From a checkpoint of a small mixture-of-experts model trained on Wikipedia.
Size: 11 layers, width 256, vocabulary 13954, 36.5M parameters.
Below are experts of layer 3 (counted from 0) of a mixture-of-experts language model. Rows are named router (the router's row for the expert), gate (a neuron's input weights, with its number), up (a neuron's input weights, with its number) and show model dimensions 0-255. Each number is 128 + 24 x the weight over its row's rms, rounded and kept within 0 to 255. Numbers have three digits each.
Before each expert's rows: "gets" lists some tokens that make up at least twice as much of what it gets as of all text; "comes after" lists some tokens at least twice as common just before its tokens as in all text. This comes from a sample of Wikipedia text that the model never trained on. Tokens count by the router's weight.

# expert 6
gets: "'s", " his", " first", " one", " the", " two"
comes after: " the", " a", " of", " was", " for", " with"
router:132134149153124129145112129107104133159156144140156168095136111168087135088178155075094138056131149128103150092148116140125111128102071160118109106152142145124113122129159171115111121168097130136113122128109134162105076127152105115103103123150134067133105133140145088115125116119088138123151114154123128147186152126103103152141147113153159158117142149102087123133125164127194089120109183108089155123149129150091164131111130131129119145109124081142131095119136125104097133142131142133112101086172111105142118139116098125133115138121107146132113126142120137154130089137103133133121113129150110104124130130159164121113138099138121134108149124124176147104147161129101112127130105136094147122159078128180098110119124096125152110081168154157079135138134115095174144171166108
gate1:175114155156121127140137116072118141114106101106102120102120145135103117124113168120120119140148087124124137099108130106169096152178134139149171125089086122113170095107161147134118090185120157107138070148127137146148097139114083106155089119129134112112110172126098068128130115110148142085118108093151139100136154137111088169135098127147176111134139155092138130159146110149149092143105134132134155139127131118127171142138148132114115085154159126071145133140111116124105161156113112127121151119136127113104134166105126124103117161107089121145156148111117151108140143111131136128150123108126118102143110099091131147158078093097122137123155155066129174095106075137162143145116157098148159109115128089100151135098156115170109096099134113112126134161178107121136136113135132
up1:120154103121164113171110145138186112101115114156169122180109149126130132107131106104139143125147108134177139141098124132112127083112166164113153126147163135099115134103153132144147155135104095152130133134151109149151119095104135168118144132149156109121106077125160187158126120090082113161130140130125169139112107157147145088091172145133108125125137141172126130084131103127135138115146133130115135162127118122082098053118107133146184118127089160157148095139138100125101126109116126123128128128088150139109104116157121150109154095152142114104089104136138118152129161141102129151101145111110158137127112131131141105137164167168124142097106150154105096098174157128102088109121119165146086123078119179136121134149097137134169171126117127098113085158145159139123119111154105
gate2:128190121122114124146179143136127165143157119124091134125161131131126132122116144170136160122080133161090097114152065113148097165132089104152091130138151187122151111144123093102138102119081138153093110127145158106126136118155123142140121099115122125157097133119150133086145119101119168103139134105087154107144114168096064116167132097113145105108173147108074095130137123112108126141067154106108146128136102154115157118134142116144119111135143103133167174120118071162120123130141113152129148128097084135118134107160163102126180130130137149149133103131118134140127115167132121130125113140094189140115146105153176117135069186137137126100149159174124142121082117117081130115135124141094136127163126103125106139096098129123141123145113122146138092125135136118141132112122139
up2:137091141131122139122132112149131110114104137172148127093098153082130079148132097102109110083159087124162130127102164105119073114147145119135112128126140114136139147115134158170118136142125111145175168118155126138087104134122178125106109171120157143126095161203123112094159096114128138157139156147157143109104105111107132104132128096146160138125097138142109141112104115162098156113130113127184174131153173132131124143134155109136137121113132118155164172151143125109130138143101127086145121088082149090206128131124116093138049158126149118171176103164142094127158118116115148127104153106162110117147093127131105143092117117128115125128126148142134123121138104128162098134096135151128116141128089118111136132130138143117124134138089117090168121133170136109145171156159115
gate3:158157166132111139166133126166093139142153128128123111156093126110130108084126112107121082135164110130134137067134099092126154143133120129113083151121144120130109115141143105124114119161121110120097130081120184164116147150139110104151112123101136131101142110116168143147138148100059144128120107124150128116110097155117126136124159101097109064124134137119120171111149070136158136094108090134113128127088121154120157128112152118116123170134117157095108119123106133142103104190155121175104115135137122146104132116156107153111100073164082125143117113143123074127070131123103134140144145111056132123086157134147148180126146110130131101146135144103159135135125124163101178104133090122123121119108130113125102110104116136164142118156127145165128125090120142164164111126072124
up3:097113107147175099150153126149121100072141144136163136108141064083097059109165155145132119158138119175146134127098133147121120122129131123141154124124175151148151127143150164121131112122161064137151153159091102100146108105126111144164131113159140123131108150111098159089115116123124150104100131176117187115133114125110171109157123150122105123102125119127128139149151139097102101150153109109168146143132136096109128120126119132133121114132091167137094122109120124166160117121108121149114131136118095104166078144124151144187144117135118092139183153106153140113135136124120140082116133111127120145143110112114109127125093125105142113138162145167141079130133180163121100118106119107090119170158145168150098144085109139149127150114124167154150102121133125084145148125160074
gate4:128123181135109080117143108114145102138121162095152178159122137145078130114107175077147123104089132160127108123150113144134121121096130158157153148120104152148166107163122165149082174134128113148108130142092095116125103109118133112090141155127143130122136129099137112128135102096160118147163119116101119161136166156165105151146117077146124114123137093171133087135149158156155129145147088139152114102100142147092103166109106192171107165126115118102116069108102140135061154124137116114168115124116096087148110117130135140097121129130136146113111129161175054101126142115146113117147127111141131157146143114085143112136116129099106107169146123107106107115142166090144116094113126146127119112137129134112088155139109098115142131149134123106110109120124149142193130121143117
up4:133130168156137128115107131103102112106155095091170120089118105129130091117078135135166141092092108060145121163138088135133146099141088139146072158086080139111149110130119097093122136125158145144123104144139156102149112186152133155091154134137149133139112106115153116158152139133156146130123131152111117116146126159118117149150100130129116168168109126091149126096141147139115155099128106136177130123147150137120115105177125142132145133101147148114120156098113163167160125138117095163139116129149049135122129132116146156133133155156161109113178162119158166132112122134124159162127133135103155165127110145116159127124163092102088068131108147122159109119143131192124143114133120139120103129166117125137146173144122149108091119119124126147106111117175126101099090105162153

# expert 10
gets: "\n", "-", "|", "\n ", "'", " -"
comes after: "\n", " |", ".", " ==", "==", "==="
router:143157126151124112102144098109110108154148147148145127123155165143073137123177131112113101089113138152138169099150135128104078163080098149110106104155151130127138153099150176104077129156129120154091120136114119148126132140133099091120113159146127100144126145155158128130148100093091095113158153128174119139133117142155151147123138121113153154105150157092116101144098147120164102091132132110127143139138123164106154147149105171160101147124149129115147106118186100086093169159129170145128106122142128097156108117120129114142108138120092107164105107169149095166136140160104112112159133157147127109101113098148189121137160123137093127116156096115139146102163159097102114083075115167122145156159122113127106125120130102091143122125144162126106164097122111086155117118161102
gate0:143115137179164105107119131091120160095151122153146121109103100141129132147115156140121119142177112092112104149148162101132159122148134119070131121111144136147112133106085164148165112116167154107109112131067111111146133135139182123133109108107145136141164095112106139150171095109140138165112143131144157152150112116176118147145110169110188162126147112132087169103085121123082166121120121147127150096134152172115112133136154150110152134151121155134099153148110111087124133140123146113120109148127150133128133135148146135076142141108156123100165155144126116154120124105169128149136131109118131100159145141151146168092122170110151117106093102138161069113170108141159153123104090084119103147095125116125151085136106092152064144131094107153118120139126113166106094121101132
up0:122161124135076140117183123123128152109126150158157149140111137139172126167157183114094144128173119139101100110185156114168139184158181125126142147200135168101125155119123115115126102158091146165116106120129150118127063174167122114104144161079153128110149109118134141141164139150114136100145119160081144091145134143101111141152089152102136148135117184132127141138150191134104144103114092112118109153146110106118134112146129180124124101146078118120111134091154112131132121128148122109137150113129097140089096108108133121124158144144091112147100134140134153127097119122102127162118137123135129108118142126153151160130100123124126108129155136144151082104131104156131161158131129134129116154110175114148134140135086118173141125098141152154076133119111100146135109137138169
gate1:102118175112112127143098112116125129134156123131132114148158152096107143127092090147125117136143151132143114112158109196136135194118136148138136121113142120079131185111147174109144126127093095150176096114134114118125158137120129133159138121151114147120107112150143074123149129141140163102152093119094127148098158161121107116115151150127118080105110167163125139169090120176108094083069124126114121191114110165156108123121152192150096151121178127122129141140153117114146147143111113074108133098137143155136147166153184157146126122144112130150132116124123141131128115126134124123111148115142150095116115120113124112159158135159142098139107129121115087142140117129151133116148134129103160105112138162154103125119100174128130143162116135110130093202168122161103086138107089
up1:107118094120101105143144091153131126155112112152139139103079149130150102113130121162119125129128098146117115125103129127125113121135099125114123127149102103123098116122124087138144101113118130091110146172109138140133112145126146093100126035110115133115149125129095171161160137150117123137139180105154167130123148132133178187107080154114155118173154111103112138105144108085135184165132152134113139095112147109110113138132097100106150051107131130141131121157119170136129130157146116148134097178156153166148096140128122092122128105115144135097110140087153120164143142081148140114124114120132133130122127141157145145096136136100111149137135096135142113125115195117137107175096115143146159158165152143095148129139132114102153138115156078092164135066116157156126131157090106
gate2:159139155119070162148139114106161179123113148150136128104154108109097166131141120129123119134123179092128133117102108126078102122088143162151100118089095112107152143109091136131168127123128123112190138095075106123134134131141141089154156132167110143114148106152121103153114109104131119104096137096137122098119130151132090119108161127101131124116145082142128142121120148102139099138082125133125142160159114085124116127114107130120147109153128083112130124142137102130115158134153066108112133131124118089143126097164143136133089126113175122066128142147122138101132146158146112110121144087135133097145164123127121134070162134083141156130155107079108121143115160201107105145147167184124150154127118121116154104135136099145118113151132189144131111081097086123149119113146130
up2:109161126140098111091154159125113133114160200161162149094115116133118124120088153147072078139121150168122142140106111122121096156142162108134132092118138175126181113122138139129136161125111123113114118134136130107146152165148144150146138174136149122168164109131159140093133165143127166116119138144112148105081091118073130157115104141161121151078142124121153139096147150137114101117103120128124096165131111154155139095137136098109147111140105127121118119139130094137119113172111148044166151154106078104116130122136108159163118157136144103128106172122158114164141132115138127095176131132131134067144128121158157130133144194091140153134154096126125122162098104130159142117105132139145101137148144134101127170129129107149152141184139108116130116134099111113107133131113090
gate3:090138139097055124154126109180162110163140125149153159132178129128137134146126166115120123138138133139144100156118122127147131110146150117119123178083137125105127145133143135132092099155116130133102152138107130105092140126121122137154159171144125102120132189148130102111107171130138146158155148102089148151123118097112161133137141103161145135148139156130145119078175180126092161119152126070137154063138209138111162083108132135093126127136107125158115125147085127136105092138132123115118154149178099150146136094157073121114168124111112129124151115167116095159113146123140093124106128135131075143157089145121171156123144095125115146163138133135127111124163089135116114134118154100117144110144130127154093119149105113110106109136089140095147165154122142129135154148127124
up3:126119133155161105103146096155079137062106159104115113113099109069160124131149102175118133093111098113130145118166148071089120135142089178111118128089159134097161124119114140133131113118149129129133103136126144115177102111163135124109139124146162142137089115100134129111138097127122125107127084148120048115118138145101086173099108123116143143094141138084124103149119114187135128128097147146148159154138121114127143152143122119130132159153109069099131154142142164147126151111135115148132093103122117078167151187136098137159136147153172145122113123102150136090149101136101119145108114133106122121106138152116094109099084115136165118122153137083104138119140157122086110157147154162156140161147129136129117099108137113129139145147152132161111081153121104130144134104160104

# expert 11
gets: " |", " a", ";", " /", " an", " 0;"
comes after: " ", " 0", " 1", " 2", ")", " 3"
router:158130108144118139176126111104099097135129168151135179117144126162104154119149150102092111128096096142110150125163080134111113174103123155126094094139153156134110155095142153137099159147120121148109103156113135106106099151146094088095142158129099109153102162139166099102155121109126112104136112154159148122133180099143115143106148106119157127089154140118105103135108147124147095098077203116122143159169142156136161158159105127144119146140144092112124107127166085146071139150129148135143118088129121124158122113109114130123110142127102124160130120154140100153171139168122108117142097148138136118095088156139157103122166107156132157090149121131151144120153172108114130085093131102119162175150131120151110113137117099122159116107161134155115152106151102081152158149123119
gate0:122162121146108120117095168130152147152135106141146102127149145130147195121105130153134156108136123122123127097102171131122139122092110114155112164126143144100160127088128212116132182082096100121115128160125105067145127075121117142115098082137137141096131154099194155144092117129104140112110148104180151115126147157129123146160118127126118117093115131100117131132097130158155165116128160151118132097155093132133130115105133129082158151110140132147174127150091126144097117136102109106134130092130161140163113141142135113156138123124128147106105094161174159111144138140131130124117112116122123079130116140098114158149164169097131150122111102093056116112141100093097103098131125091141113117130136167108107076124127094116121130113134152089137108135125139134067143127157137
up0:130113091107144132170126124136109116140125118098153119150147120105113140161120153122136172140115111146130140098091118108099122086107111154150134129109146162153135140113127161122125117115116112128112165119117106105145075123094141092104124097150119094103110148124139148161125088106144128135119121057131156118147127152135167111171113170117119107154131137128126107138135099127154132131148155107135130120151157093168137118143107168161125132104122127112152116080175122137086148147125129121130118142135131132137103156126192143131108218132108131115151177109132130087147150105147133101111119082121134117131133136138076098100108142103171070100104133105130094108120136168102118121170158189102142120083186128107125109113117118119111148117179143140162117129074164107076124160121117
gate1:131130115105110087102142163121145085100117139150114110079171115160132158078111104131105102141097150135127133137164122122143104155128115136160080152100110142134118141125142106123111133101108128077106117120138090156131131126105133122145132156092121138151094127103163143108173145143126149040123133098140115168129117142116127137116163092177093125135158143131096144099149160113136126143114083129100144147146137129082159154165151121158100119140126140124189139143170116082100123136128147112136138130103119146150139124144123161128156129138119137161161101124119143136165127128121137140168113096177103109133154144147119092127151109132122128123177152130122124146127178075133103146114126134044102129094137134150139139160166098135165102078103114138120104149162163150120135140156077
up1:116160135133182113136119139116120137166161116121132144176089127133140116148147089123187125108105125099127117072120165141117106127138108158107104128111118152149172109116105085133137111115110109140157141137130137101119107166079106123106141115177126102149082129131139107120068127083139093158131113127103154140118124113154133180133141139141138122160125124142077095095129118144137158090137130111094124106118128087145114145125146125144172164133154139143159089113123158151143139087126118137139085144164103142142140172117106129142072164133118130114131132128098167147121138080122118144097095148109148141105083114128127128143147138132147080063125110143118148114115135107120087113133130125150172149130089079133126140126085145058150147125129119142126094125150072100096098122140168
gate2:115116114119123103114131110106109135139123130126158127137108074163133157103141128094168075128124140106118154111130104163121115121135161112101137103111133151117143118131109131113132155126126119104124140122078158086077126131088114111091118180153091155140128100156139103140105124142109115119153135095111161158150143100133155171136097101139152132127121109122123107173133178095105148148205132086108149143149109119097151104146065095083152126162143103144144108130091113136131142111108142130177125175123098096135083104129119126138099118081139130119135168107126136129140140127067162107159094145133100156085137143125165140118119154113121121133140109127087149103146155122128153120118130099136110131164115159085129125177129142112102110089121159119077111093124154151094182110152137
up2:095109107104141102095114093122126125116111170076138114120075126137139119175155087128150153094108122120129124102137099135056118174149129098108129097114199136123158157143151145124138157087110126133116153129114131134154123145170105102196096143143136160188116127136094111139125142096188119113108103139166102162131138099133155125100117123128146126137103122130123119156106107135126126162143071143103157163099150096136171107094132139155144138089105088142150119160109153139127121084120089141134173117106119151159119087143142170123130146114150130110113119138086113117124076140125110132121130128100123139151112105104183145088112142139141104132105110087064148135113147113125137117144109091137106145151122131086113139113137129120092140131147142121116113143110147130103097090128154
gate3:083135104156099122111109174136125122122171127134147084131105150163111143142114144143108107158129160119100149085124111146095089100126108152146123136158128151081189099143123091157109116134133085123125092108115122140085099066152135096106137122125133114136147172149121122132121177123127158115160125092142096120121126128060135107110146155152092200135152104123119125145107134189113092083149109095118114135119087142141155135143120118137107161100152099120122133129124130097146145084165137122132140115167155101155116112160111138168133177116151154127111154151157110166132156165130142131120123142137142149110090143145121159129115144111147120119113128128101191096120089125102110154123119106142142118128103088120115133123079087121133089150136149120148172127108151125123117117075107
up3:111139114129152162168081122138077113082157153135102145121101135135119188156113083142119138124117157085137119113124096107048090139121140108118138104155130119124131071089104112144160076087127099135156169130124149136130097112096148094191115124127100147183099112105137131123131119127107143124114116107140141148107144142144186147147120111102098135121148094122131090139128100135136129129141123109116171162139123120144154121133109105131121140121131122155155131121123105166103160090174108133147144091131162125088124133131130135140122121129112202153117167127092129132117099125126129120177142105151135164103124111131145154104149102149120170107155095083091134167111117091141110118134151110116101146134106070124153119115109153106087101131170124094124144106111124106111107098134137

# expert 4
gets: " the", " a", " The", "ing", "The", " an"
comes after: " of", " in", " to", " on", " at", " for"
router:153158132123115134138142102091133097141126116170120138123160121187116168086176143109086107098105157151134181123152090146118107145120127150098119115156124136166134156064155143064087135167107118150133141165069127097110096109161125104122135139107123124143147162131137109123135130082118088113174090150119114126122126105121112154124151137145148131106148128126104122090101143116135098135127172119145159154148145163121140150124117116149093128147155103128144122108166097114082166118141161131142137123147105097142095107109136144155092149083107129132115118127155107152154110139111129136185110201152146103098138144181138138135140114113133127103137108117145155113135154119123114106097100122115135141140158099157102107158101103084135103124132154165118162145119101099147146180154126
gate0:140098096135148133104123100090113119118097134134142150168102101139100121099119119103103132087131112115092109154095126095093152134122100151108098096125150134120140165137086121146096135138098116131136115112087068114094154143090148137119123092101086133104138154069130114135134125107124135094132146134133108138133144123142104136119130181134087127092148148146125105140176103131132125134112117136125110135207121082078138123111132115138067149126120189095154098128099136115145172082125140111110190138115110105162114129130128109135114088112150150126092146143161136120168099124133140105144143123108129108153143098155169128104119093125150130098145154123113146084177142148112107128140113137085108100158094102138112138141167133072132146147155113148097113089134090117123138150116084
up0:155123109085107132090164121122172150151125087105119118154107082126143115145125135154126129150138109145154121128139156099124124127106132178119143133113116132119184119096089102094135127151136109123154127117159106157103106135096168132188156093100094133125123110137142148114137119137124086100167119119115114101136131139157158149127162113109163120134084140124175110139128165145100116129142106102150103134106110144100147142116133087126120114082109144074123129181115123111125129113106159085122142150135153107147131143146159162145114112134141141082095114116187101145177100142107148145183130147144081154156129130161143175127115078115144176145142089100105161080139104118153125130122153110123097108160107090113112118157153138086131133157151087079120137124112081132117136141103111
gate1:108097127193140113089116145094117146132132119098148128107119127136127128116089077163079128148109166115130156135168113101138124116126171149131093134133081092145179078175117091096091132103153099121091116169122081160118127105170122094133137134126143127166118088125129110125112113136113118101160091112125093143151165142136132117134099079156134082143138124126120140158107121136120123096126073133148115143105140073144191127164119129127105111131110123106134161165125113139098160138142123133104163132143148131154119120091112132097124113086093124107125129149089158170170188134129117125132098123119123165141127155115108114092105100122138168104116135134169164120155118166142108174127129103147113134134141133099136143132106134077129150120100145097154142113145138155156098118130101
up1:142149170127141150137095104136139125113136123122144139168160116157124113133136121138158120136179159136115112131162126125144193148078169164177152122109154160132098155113165120155159135178107125166144132136155125122096158128139100164147080118113129136153112165116123150124151149131139101095165109157184126093135143136122121145174122129120143131120107117126108140139141103155185161102162139143164125142155160124148095136112102143123135140180153130120146137134122119167104116138085159121089106135127133134128129110170135096155107101168139146100101132134125149114122155154109160136114124112101085125143143096128144087104122191080108131136143128144110103110137147128093128139115122141155103143130139127134152158093149092109154173089112180066109100116138081120117169096094109
gate2:155157166127085110135151127152138150127107136175097130112127121172130135081131161132120126134148129148132134105121094093086115150111175144121144143132129106103147137108135120117150148081149117149157112132104134116166134155155138098126130136112156157145140131128166109078104140125124119115141135074118154149135081137105110158136133096113071170117113118075064147099130161145156129157135137105126120165151124159140152126165168158082104125125132142099170158111127143132075159107117128105141123155155142132149168132132159132098132167086150148101124108150120157140154101147121108151143191074184157125139116114149141149095136143098139139112156128122119142156101162144130124089104140114098125094115146130113112093100158149122124117091106166084141160090137129091122115090122153
up2:143114120128148107112166091149127139099090131143152115117183120137150138120102099147140123168141115108109106087152113124112166093190145132107113117098099092165135132162105123099120137128130096145155164131148104112142111117087174127128145118103149138125183120182110117127141143103130092140156130141110172128085145159113148161106119164104116157172113086168132147157151122150136151112178103097137100177193101142136139119155132147122108093130087146104074145115139125142129163118101145107148096134157147112142126116090196163149162138143125129118120130123143144064122136104121123141125101102147163104165129088145149113144134125118135112144152126136087125158137177122154126117148099091124115097102115120139121117114113136149111156100087149125114109119170155160150100109126136
gate3:105104092109124111143171115121171121121140110131156136179135166129084120102104171123133141132136110098103157174121167185114159125124100151138128082095110149114158142118114140103099132133106118133182133133119126148136093139098114122132154129153133171121144128089165105147112110116152108140120164154119133165163153138121108092129113146164145097105139076119132145112111167127121148104090127140119121148091102143105091120147153151124108136123141164126106148127120124124115166101112169117109115121158111126153062131113125138105154152123100134119151130117130153136119081131133157158127088118117157139105160128125124140131106073084195143142145163104100156131119139090142108116127151120102112093134125152072179140169120121057104161091125120146140103115171130152134103163108154
up3:089130126101112126122117153152122187128171103117128099116128126126127163157120109170123109107179115125112166141136103133144102118134121155128170124090116082126104139147111134135187092126172130124138097166162121144092144140118100136130197137126147145131169107121133117123143127175159108121120095135118168092155146110089106116172131164141102173134141149141079135143184156083102148135137129103122144175172133180141125101110120108136083141155105113142124136130123096100155147177102106138112113110095137146115119134111135132126115125142113112171102160092116141141128091124149138124150134096143104093120125136092140143145126125138115109106123146171124151134171158108153114113106147079158121126133129117134128120116169098132092121143095139074121092145098156148141184088141162

# expert 20
gets: " ", " 0", " 1", " —", ")", " 2"
comes after: " |", " ", "|", " 0", ";", " 4"
router:126146121167148108176124105115104106182148128159132210146157137168096139102160137107101113109109122139117143117131136160130123127113118170112107118118130147141120157103157131112126135125096140126111115147114131123085126131110110102105131137133117094135140118113128107119154094100107117119149170109123172150128152128133139134137126123111142147148166140116107127121124134149125122114100197107105162143163124142087133117115092156127118159122155124143131124122143096145055127150140184136173116102162087091182088129117103105139108157092104122152118081127141092141153138174111137086145122156150123108082123163135154112154129082151108174129140119112159119106160150072112123083122095114104147168155136084128108119156136120103141154114129169140129154098124131123150177183131107
gate0:130169110132095129138136148087144090176089135108131140127121177095114138098135117126144134118140170171088145093091110135129124112098140204137136110111142123148116093112175125118188103177095121153105086150123069122121143159150140141106158122138123168117146108112144078152125122134108108123126125134110090139144131108147141162131121134128168113142132120123089130102133132108135141114102102146152081109158141143134175107114126134131085109140149113126155102121100083099077117114092127166128147104170187141178110141082134095176113154067144175099101136126155125124127137129107101089142124178155163133154161134106161128129109103107111108097135152102139124118134120128105107110143135142142117140158121101137150145147133146100117145143175138128146142141120130158116114135140154
up0:139087130157156108132110140111095157066151092128117103125188125114111111146154121104104128122134084146184116113154053157125153123105129099120118135131113154127105146129096149134097144082139077140118127145117147113139119108122125127124126091120115138119131143135087135101138118130130168121156146127115150171127116121126134096127155112142109113088051149158144109168118121167129168139176120147126154183147103145143101142130132132159127132098106151146101150148134159123154142133170138104117116088105127092172086121177100156089162104143106114126136140155131126125140159153119142123056102122121086118133129120128132110094148120141135131139147112107138119143081154137101143095102121112122133130137137180142132115113117105123141105140063155136136119154150172099193109130118092
gate1:166178146108114106154107171158135147121132153143107133160115126172141143141167143150142090086135129109116134127117117152139102156118126159141131161100194120126095150150108133108132094125134112120145100142124096158108168163130106171106143113175098147146119128135166121098081107124122103076121113144158140132134122071155116131118136155133134156075165148121152126147131124103111106116084138130155144119105148123153084130114125129103125135142104089142181110123125147126099160125109141107133145124126109105109130124175139152134115156127155162153127123209111109107136101146106166091115174128159102139113121187118106078150102098096132152146135143140088110128169130098101120103094141154124116123164127162157133116104183090113140150098101148136130122100112102138162145155121123
up1:148093190151106125079181107049116158152106163125121150141124157099143108127127085108152126137101133134139157130153113162134116141115142103083098116142087153153123131101116107096138120136140111113132136139124145119125123081137157129135111097089135148122120124099106128065151134148088110105186136099133131119126149125204099156117109129130097124151108129128106143128114118113130099119145152140132157122138112127135132115146143119143121130142168127138145122111166143094116142154138158144136162134160146134148131129123165123158157068127140071127109117107126148134148116140176133161115120118091154109123128095115121113092124156118143104117078184083159149177105113127125131137133158198124089101094140133135123125109119102081112158149132063151121146152135104101124106107110145
gate2:122157122162190114128093099149122136171132125120108121112108118135092151131150153110130082129149156097158111136130139141131150131122144109192113127115108122149148131161111133138161096110097159144161103119131160103146101144102113098153105149161143093176098128142118136087180153136125100142144128115131162150117111148134154125129144190099141137120139146093146134143100144158155146124119085166159125167128121120159117108129121157130116138137139133139152128102177105158109136162095069110125081138182122090144128134107155093145094121120122136128115136115122117124115082134104124113170109139120124101102159114137099139116163138106078105139091124119125116106119125120123090089117121131122120140149099118118078141122121106157121148094097125114151101090083148126069029125133138
up2:114115133131120128081153114094151157118130163141113088119151132146145148125118127107150119133103089164139133127131124130150124182103089114105148166114112163090130130135159134126130156159160100099149144133071151139140116174134142138104106120132137093110130142094172068159120126152105161113105120141162077125133181125112128130129048110107134119119110129141111141151118128114140167108087080158127145124117090084162178146104123127111143101123156171101152153115094135095130135141166113128120124092113134090141147131107143176079114117113123096106106106129101128143154134154135100130084113100140125078133141122106157122134090173092095150100140123097107143101094126133093149123157154096095070112108152131143113137108119108095142140138153105117135155134144098111113161094124141
gate3:096117151130133074138142110132097130134154121118148163096126111173117135095145134127099146098102119106071156111145121138124097155118119100107116120147157120143150095087168107129120141099130113112107131139143119103142156139088124124133122134119102102188149117152130124172131101119142098142136128132145128140112157108101168136104141137144097141127172107096111147109147140132108127115168123134087174166136146118097153138144123093145110126110153099124113145082130140148115148143147154133163124089135104141143132133159110160137147161087116141181175117099124060125137118115145173136123141151174108140048114149174137120126122094119036136114131100120120128115073181147150149130149152101137120137146110143172158140134119143132113154153131109115111122151110153129148071116166139
up3:129114101113110129084113165102122110090117126113145124142097121186143131092135137121115131146103112129095118126163135131139137109129093093104109119144128103086119159114127087163142149103118123116125127119146129100137168110087132104166162163122150112148151132123134137151125168153157129175125121114127114143123121149141112133114169138143113122133110148124143147140136140129138095135191094143123149148106080146111130118086121108093126118090115124099096135109119096115118138099152172115147203133129158130125087105155140139143123106108146154091165081130152156102140122108073131152065130141116128134089144129165143143126101107182117152125129068155125101085182106124116124140145115117178137090138182137124135098135149100096088126114074114095091138132159176133136167106133123

# expert 0
gets: "|", "In", " S", " V", " W", " In"
comes after: "\n", " |", "|", "-", ";", "==="
router:153137122134133120187136094119129118127162159146154137103115141172068155131154146126110112084110112167115170129152135168123123162113133137129154110131124121130106130117125148117149130108112126169128126163092126120097152100149122088127096136124133140161115166147138093119114111093091105069127119115128127156130148097156133145134143125157142143138136147105113120121130118121170120098113156165076130129128149135101150114159122166109108186119117136134129096091107109143043140188153196144133140096124118078161142129120105104135135112076124139138133090140124103163138126122090126127173128124120114120104117194130124117139162121125096150101138108098132114099170145095130106109103097110085143162171105130149122127139135098115142117114134137115080170122134129085113131180150109
gate0:165121125135110162126147088125156150164150151154143182122163124120125136136129117126126132108135127112099149119166132078136144155112074111172075112134134129167125109120122152119140124126103146192133149099113134108105163102111125155126112121159109121167138141121135135124087120147139121110136121088062068148131073143132125095118111101176166118135133169142108136120165126135153138117152185085136116140118133128159148120149163147151112133099080141131158106117136145138139149125122113101162125102108136163163143118141102136139106099122116169093091125130138103132088126113131119127141137104137089120129090094159169155128158114144099137067161173088127162104192112130154115122119163147112131111083155132151141096133139144150125164144166164148112110103133108141145118143161150
up0:139164156116141115130119124110145114106115131117135120154113147145133159112099122103127106139124138126095078167105109126127119093127158119141168102096130137165147160123134099152160115152125132076092071148106096107129098123121149077134116127085142082117114087175122127128124117112094138139149147124159127104146170106117124173121098193110125153150150100104180121143118095151110124115153150132119133161164122167132144117100090171131121133163168134132075105115126127119123124114113155107138141108117116151111063147110129107113156152151108140132157154148161122118164113157101080130153138157182094119078142165128118108114113115123120148146110136181137146157114140112117126120107155122163125149142154078130130133129124106124117117126084118144196103137079076146103125160135132
gate1:167161148171131124133142120095106099121100150089145127140079113126111138101103110165083104096087127163099143148108120141128083121112093103093119102128139132067095120141142160114098154122107119114147107126130162123162159119106106145130109078119059122123137162160131109129128159142127118118123139109119149132160157131094134129149157123166128139110115128117153154112133159083113085114130142099124137084104124126131156140126126144147136158137110174137127152169133131130085148107124098156142152139110153139155123101144159157149150090085147167110115152143141118147138150124124112106126164157103123048068114118151129092134126161120138114150135097132140126092138181113104096128155102168097165166150143141125127080096151087156139146144134120116129105144122175155110134168118144
up1:142135102096155145129143138108147112106095091139137131111112066151125103152080145176094127097140120151137151112111145107093145148130153090075096079125112126089109107150133145139183147152117073140139079144155126110159160135091086119112127108152127125101195119149123121133154150137122113150138137102125136128125136108105096106103157132134127116123109137107141120134119119141149130112119131153104119091086120143125131132141130147133100168097120155105155163127103131124146124160145123150110154093149148142167167103153114123122134104115171140136136107164112170142103141130133160133092123139150125086151151125142139110171069103123077114121119136134167107083140088141168119143176080091089131093148172187115130132091136101131094139107093119126146133140119150162148138128122091
gate2:155168111119149134134080139157132124195135137143084139091155074163076122106182144166114128118122146167132115140118096144088149148156128144135108128140143103135140124144078115125128145116166130102130119132096152071157136090127074137087174133162136099126158121111126147149149133117081127078125111119158132154105108099112114129138142159150107160118137106129135137137124131142151145127141117106113118123143118115134113106110130133095109083059150147131122124142150115149119101134141173117141107071128142129114128130119125152149113143126134143119112121074104174107124164159117100092145107157109099093141143160165144175099145139112152129115112140109137126116117107113135110145135127121120160162145122188146115131171142115110099109166055151109084088094122145161122110133115107
up2:138128144110157105155139124135107163121142146127175138143117162103116142133110159163116131141134144148151117149136202116126104109135179114116127128111149103121100120148105134122075127147133127120119098049155101166138106116132119118095104119115176148132132184128178147119116085125098144128144130134127113108112117147108108109140126133164120143129141130113128130149138100138129098126143121131136109128189117131159177119092121105138133128164180169129171117124142064134085136167099121107118109142128106108124135147149123161132116111124096087142128161105105149123119124145132121192132176142097151142149099122090137159078184123136151106103103124133114129136135114172127126139117102124126142066087102129140091169155120078156116140149120149119180121098162131162131150114124178
gate3:163163120147151127152090063166130124132158131139102111111178129140116105178144162151095108154117167157143096120134135125142135143112091158126181133149144141124120093149164130101129141124153159121107137145121146140133073152130119161155107141138131148094081133215131126141095094156160164106093098147156104154151137121086102096144133128206154115110094116147121130146089130114107094113124124137079113135107145137141140154141114109150114167155115070156143101096156112127126150181103133137127115157150143116153159128152135148146136145089158106094124120144154124159134132146141111140122121147119100137122146164121107102131095137131120139142126127097143160135122116135164111084131139121169081102102147137155107116120107116145122119149093125129095062145135143161100118133132123
up3:125113201168127132156108107105133098163110155123177116153131130116137105153159154140137119118153127147129102096164108144122141165128136117143119123126145075128166128109157163131141121140121125093115127152112121118141125124134155119123110168099140086135168080162156136146168147083105147112138128147103127134136131149098158142115119103119119144133110150117120155109162124163152159151120121176141146155109132146126111066148143120144089121101135105163082115152150143102116128124141165123120133136121124126133107149116123108099152130115140206167108099123132093105082103160167109127087103148073103122113105109142135111089087178125124153134140150117089083151141123129123162161155156153126117089119091166145074104130074099153124120098139121096131163134138085130128171127127111